config.yaml
num_hidden_layers: 11
hidden_size: 448
n_experts: 24
experts_per_token: 2
d_expert: 128
d_shared_expert: 0
hidden_act: "geglu"
moe_layers: [1, 2, 3, 4, 5, 6, 7, 8, 9, 10]
router_score: "softmax"
normalize_top_k: false
routed_scale: 3.46
balance_loss: 0.00763
balance_bias: false
init_std_router: 0.0126
lr_router: 0.000286
vocab_size: 8192
norm: "rmsnorm"
norm_eps: 1e-05
tie_word_embeddings: "early"
optimizer: "soap_variant"
learning_rate: 0.00177
beta1: 0.95
beta2: 0.98
max_grad_norm: 2.0
batch_tokens: [32768, 65536, 98304]
max_seq_len: 512
train_tokens: 631500000
max_steps: 9762
dataset: "wikipedia_en"
Below are experts of layer 3 (counted from 0) of a mixture-of-experts language model. Rows are named router (the router's row for the expert), gate (a neuron's input weights, with its number), up (a neuron's input weights, with its number) and show model dimensions 0-223. Each number is 50 + 15 x the weight over its row's rms, rounded and kept within 0 to 99.
Before each expert's rows: a language model's description of what the expert responds to. This comes from a sample of Wikipedia text that the model never trained on.

# expert 7
Description: Line breaks, mostly right after a closing pipe that ends a table row, and also after headings or list items.
router:66 64 60 66 36 37 43 62 92 56 42 42 70 23 48 75 69 49 64 58 55 50 32 61 45 26 58 55 36 46 30 87 50 46 65 33 24 36 49 58 43 51 37 68 48 16 72 45 46 46 44 64 67 50 29 54 65 57 53 44 65 45 66 63 68 51 41 50 65 44 40 40 53 67 49 51 49 67 56 34 67 63 72 46 47 50 51 21 69 56 97 53 63 79 27 55 40 33 42 30 56 56 46 27 54 61 70 45 65 64 31 58 57 39 47 22 33 49 43 76 70 51 37 66 35 57 21 63 74 37 63 34 35 36 45 30 53 41 58 45 55 64 89 25 41 67 59 75 59 45 38 41 71 53 48 64 65 29 38 44 51 71 37 63 64 33 73 45 57 58 33 45 24 33 56 70 72 84 60 35 34 49 61 60 59 61 74 60 35 40 32 43 37 30 43 56 33 57 71 34 88 68 44 40 70 33 46 61 37 51 26 63 32 66 56 35 36 39 53 69 51 25 66 46
gate0:53 35 45 58 38 35 48 21 40 51 36 40 30 37 60 52 42 55 28 34 61 42 42 67 26 39 35 48 47 61 46 47 52 37 55 51 42 46 52 57 83 48 59 22 58 39 27 64 37 63 38 64 62 55 75 63 75 41 25 36 27 51 37 55 50 78 56 52 56 38 24 58 65 30 18 44 48 60 38 21 30 44 63 69 35 44 61 62 55 52 57 77 46 76 20 53 44 64 40 50 59 48 55 24 53 35 71 51 54 63 59 54 54 65 46 18 57 51 52 55 53 50 55 56 54 43 81 32 62 54 56 31 29 55 56 78 52 45 41 21 55 43 47 54 64 67 42 44 51 59 51 58 60 53 43 17 51 79 73 62 36 50 38 64 46 41 62 53 72 29 77 61 28 44 52 55 06 28 38 52 57 45 49 58 43 48 56 55 61 25 56 79 72 60 28 49 57 81 74 48 52 52 70 47 64 58 61 61 73 45 08 20 53 90 48 35 19 58 32 53 62 47 67 41
up0:41 55 32 55 56 49 67 69 66 62 42 54 34 61 39 61 56 57 69 41 66 22 54 54 47 30 59 46 41 45 46 41 36 50 48 38 75 66 45 49 45 99 18 39 30 50 44 34 65 73 66 55 62 26 42 55 30 71 46 54 48 39 46 44 14 47 59 60 28 71 22 67 16 51 58 50 58 43 23 44 62 67 41 82 83 34 43 26 57 63 50 78 52 59 39 69 62 53 63 44 57 38 45 46 56 69 45 41 31 24 50 44 35 47 60 67 17 69 32 20 54 35 33 65 37 34 31 55 53 43 45 34 56 64 50 47 32 16 48 39 55 49 50 37 69 55 61 52 64 53 38 48 74 29 54 47 58 62 57 51 29 35 46 52 49 44 23 25 56 54 51 53 44 59 40 52 26 78 21 69 76 55 57 36 52 47 53 53 57 52 77 51 43 41 45 67 49 39 42 46 72 49 35 45 41 17 43 59 53 53 37 40 67 42 84 74 48 45 46 43 57 37 42 53

# expert 19
Description: Syllables ending in a inside words and names, mostly after consonants, e.g. na, la, ra, ka, as in Sahakarnagar, endocannabinoid.
router:58 71 55 66 45 55 56 44 38 78 42 46 58 26 73 68 34 34 67 45 64 35 50 41 52 29 44 54 57 60 53 56 57 47 36 44 54 33 56 52 53 55 28 53 48 41 44 54 76 65 38 38 62 25 61 43 53 58 60 54 46 51 37 51 52 81 59 44 71 50 40 35 63 48 33 52 60 58 48 64 68 53 60 19 37 27 34 49 38 24 48 56 66 36 75 42 29 50 79 55 83 29 63 68 66 33 40 42 69 85 80 42 78 52 47 58 99 43 18 52 55 37 44 56 34 33 51 35 37 52 43 62 46 56 77 61 55 72 48 34 26 45 45 24 57 58 38 78 30 66 58 51 36 50 82 38 46 75 59 38 53 59 51 35 63 54 12 35 51 65 65 54 26 38 65 61 41 38 42 42 42 66 50 48 66 58 65 67 73 39 60 28 32 17 66 53 41 61 48 39 35 33 64 53 46 40 34 64 66 51 41 73 51 71 40 70 55 39 36 67 50 58 45 36
gate0:36 48 43 57 49 42 60 54 56 69 43 43 37 56 49 61 40 67 74 35 67 61 52 16 54 20 53 44 53 79 45 35 39 37 48 84 68 36 61 54 41 45 50 53 45 48 71 45 25 68 50 63 70 72 42 82 60 51 54 43 55 56 55 59 51 45 39 55 58 35 47 41 57 39 59 46 56 38 59 35 49 41 70 69 68 31 48 70 22 32 48 39 62 55 40 57 57 65 56 74 34 43 25 49 61 52 44 58 48 48 73 51 50 43 53 63 61 58 59 46 69 45 36 41 21 26 37 51 09 58 49 46 65 51 39 49 45 50 49 70 64 10 50 43 70 80 56 52 79 30 78 71 71 47 32 49 41 66 47 53 42 52 82 66 50 58 20 42 60 39 76 61 34 65 37 55 11 29 83 41 42 46 56 77 56 49 42 79 40 61 40 63 46 60 31 54 40 43 42 55 32 63 82 58 42 36 70 55 49 47 48 69 57 52 40 29 56 62 66 61 69 35 44 50
up0:52 64 52 39 59 43 36 59 42 81 46 54 32 40 38 52 48 72 53 51 54 52 55 46 56 71 37 44 55 51 57 41 57 55 32 57 63 57 51 53 35 56 39 26 42 53 34 15 36 99 38 66 87 67 28 51 46 46 61 89 61 47 40 37 60 42 59 40 48 68 43 45 61 49 25 36 67 59 56 54 74 24 59 78 82 46 57 58 37 47 40 58 55 68 40 37 33 67 50 69 33 57 59 28 50 50 57 50 48 53 60 32 66 55 48 60 64 28 41 38 49 45 65 49 47 53 61 34 35 71 55 67 61 34 42 39 58 51 76 73 53 45 56 34 41 58 56 43 78 27 59 57 70 33 53 34 34 19 42 42 76 35 53 63 33 27 17 61 71 47 40 52 47 99 55 36 30 76 60 32 47 74 49 38 50 50 66 33 69 31 38 44 67 55 33 44 46 44 41 67 52 54 50 66 72 65 72 38 52 50 54 63 46 60 68 52 91 22 15 71 41 34 50 48

# expert 21
Description: Capitalized words and pieces inside proper names and titles, such as War in Cold War, I, University, National, Republic.
router:82 53 48 48 64 52 58 41 38 43 54 51 50 55 62 71 71 65 65 54 49 30 65 48 58 69 69 98 71 42 63 52 48 65 42 40 11 78 39 38 58 52 45 70 76 64 76 66 55 43 50 54 65 41 48 37 88 50 67 87 40 70 54 54 30 55 42 57 44 31 78 40 57 51 32 65 39 20 59 34 70 32 49 44 52 52 44 62 63 73 45 59 72 62 72 32 55 39 68 42 53 26 70 33 55 58 61 87 39 61 41 24 45 72 96 57 80 52 40 19 61 57 15 49 54 56 56 54 44 42 65 49 39 42 50 61 44 51 74 50 61 38 44 65 37 35 59 59 49 86 47 88 53 57 39 51 55 59 87 27 51 77 34 28 54 49 57 52 37 66 35 47 61 47 39 59 50 33 45 66 34 58 42 76 42 40 76 57 47 28 26 62 29 51 50 42 78 37 80 48 58 51 46 54 59 59 63 46 49 36 36 50 08 54 62 46 40 35 61 48 49 55 42 39
gate0:47 46 52 48 38 42 63 65 64 38 38 41 37 48 16 65 54 40 72 64 64 65 49 53 64 71 45 44 46 10 61 64 68 73 33 33 34 73 81 66 48 67 70 25 50 44 52 55 32 48 28 49 48 74 51 72 56 36 54 34 45 59 39 42 66 60 49 32 35 65 45 45 71 38 52 58 57 63 52 65 46 48 48 48 51 39 28 43 33 68 36 60 24 82 52 61 38 26 52 51 34 61 42 74 37 54 42 25 30 31 61 32 53 48 52 27 76 68 50 49 28 45 38 55 48 47 64 46 58 33 38 39 29 34 56 46 48 66 42 15 48 61 30 21 53 49 51 24 55 28 55 67 55 52 28 81 50 78 43 38 33 44 42 54 86 51 37 44 45 50 74 60 30 82 65 62 48 08 50 58 41 38 50 47 81 28 32 74 42 36 30 69 33 67 43 55 37 36 58 53 39 48 41 34 58 39 59 45 32 37 58 71 67 28 24 68 35 43 52 58 48 74 53 70
up0:39 33 44 38 40 46 62 22 38 43 72 49 54 50 45 42 39 42 38 54 74 17 71 37 40 28 43 39 58 40 39 63 49 64 62 47 17 32 46 74 42 37 29 68 42 32 62 25 54 39 52 39 46 58 44 49 33 76 87 63 78 68 57 33 26 49 88 56 49 65 27 28 47 71 59 28 33 53 63 69 58 65 53 52 85 57 30 32 45 62 57 45 71 53 75 62 36 65 52 66 37 40 55 69 75 78 17 35 71 63 50 32 55 67 21 31 55 47 56 48 59 49 31 39 55 77 46 58 50 28 48 57 36 53 57 57 49 60 53 57 31 55 51 38 61 39 42 38 65 61 34 34 48 39 42 24 43 60 54 39 34 47 52 62 68 53 55 52 60 74 55 62 37 64 20 53 51 52 65 69 48 50 59 70 66 48 62 59 33 42 42 63 66 23 35 58 35 36 58 70 68 51 25 59 60 68 80 65 29 58 67 54 37 59 41 63 61 53 63 44 63 65 71 49

# expert 14
Description: Opening pieces of common nouns right after a, the or and, such as st-ylist, sw-imming, dis-use, end-owment.
router:63 31 60 54 76 49 57 59 33 79 29 39 30 37 47 55 68 75 43 58 52 41 49 61 80 70 63 62 48 30 54 45 55 56 65 81 49 34 71 55 31 62 40 59 46 64 57 62 74 27 58 56 61 47 59 65 71 42 35 86 37 77 74 45 46 53 40 67 37 40 21 56 59 61 61 46 66 46 49 53 59 50 44 77 34 59 37 74 30 60 33 79 46 56 70 53 45 37 70 56 37 47 63 52 46 53 59 55 59 60 68 64 96 55 60 54 45 67 14 44 57 33 51 56 66 51 46 53 22 41 66 37 71 43 37 81 41 35 66 42 84 50 80 51 36 17 40 57 40 61 60 43 61 39 77 26 51 45 74 48 56 47 46 44 54 41 27 63 85 42 06 56 31 56 41 54 56 74 49 68 57 39 13 40 50 34 48 22 22 23 50 42 42 53 70 42 99 76 58 43 62 42 34 55 50 49 56 39 60 55 07 33 36 34 47 56 42 51 60 50 76 62 40 63
gate0:61 16 71 63 63 62 63 55 33 59 59 37 68 46 72 45 52 52 57 62 48 48 42 65 59 51 42 61 53 47 24 45 70 62 46 65 53 34 29 58 25 54 47 33 77 49 58 54 35 45 56 57 35 44 34 76 60 71 65 66 49 39 34 29 59 58 70 23 48 40 43 26 58 68 58 53 55 37 64 37 47 37 61 44 59 39 40 73 32 43 54 30 43 26 46 45 71 43 48 53 52 67 65 21 43 39 44 51 50 48 74 26 52 49 93 51 88 58 24 58 47 64 49 78 42 47 40 70 59 41 50 41 36 51 62 43 48 70 66 79 67 27 59 75 45 49 64 64 50 54 57 38 35 68 68 28 70 29 50 35 53 49 48 49 30 52 41 79 43 55 44 51 25 30 26 48 49 53 68 74 48 38 62 52 54 31 43 65 51 67 41 49 43 33 65 43 62 77 57 62 55 31 40 29 47 53 48 76 67 36 56 50 45 48 59 50 22 19 53 43 74 44 49 53
up0:47 18 34 58 64 73 47 67 34 59 50 43 49 49 58 75 39 69 37 59 40 32 95 49 45 60 45 46 70 23 60 54 46 20 49 62 65 59 54 82 36 81 30 72 42 57 50 41 53 47 46 61 38 45 55 26 69 46 71 17 67 57 53 54 61 58 35 42 32 55 36 41 44 60 32 41 47 36 56 54 76 55 64 77 37 52 43 85 57 57 34 51 41 63 52 46 40 50 45 61 36 60 55 55 41 51 28 64 55 36 52 66 24 45 52 56 49 27 52 41 39 46 38 80 56 45 34 39 66 78 39 74 44 25 24 44 70 43 73 46 53 61 56 41 50 56 70 48 70 21 74 63 66 64 97 44 40 59 47 37 65 52 59 54 41 63 37 47 41 53 50 66 48 54 49 55 34 14 37 53 52 56 42 55 43 40 46 51 48 28 49 41 53 73 35 27 41 44 28 48 62 44 46 47 21 34 46 36 61 72 42 51 38 60 59 40 44 32 63 65 17 33 62 54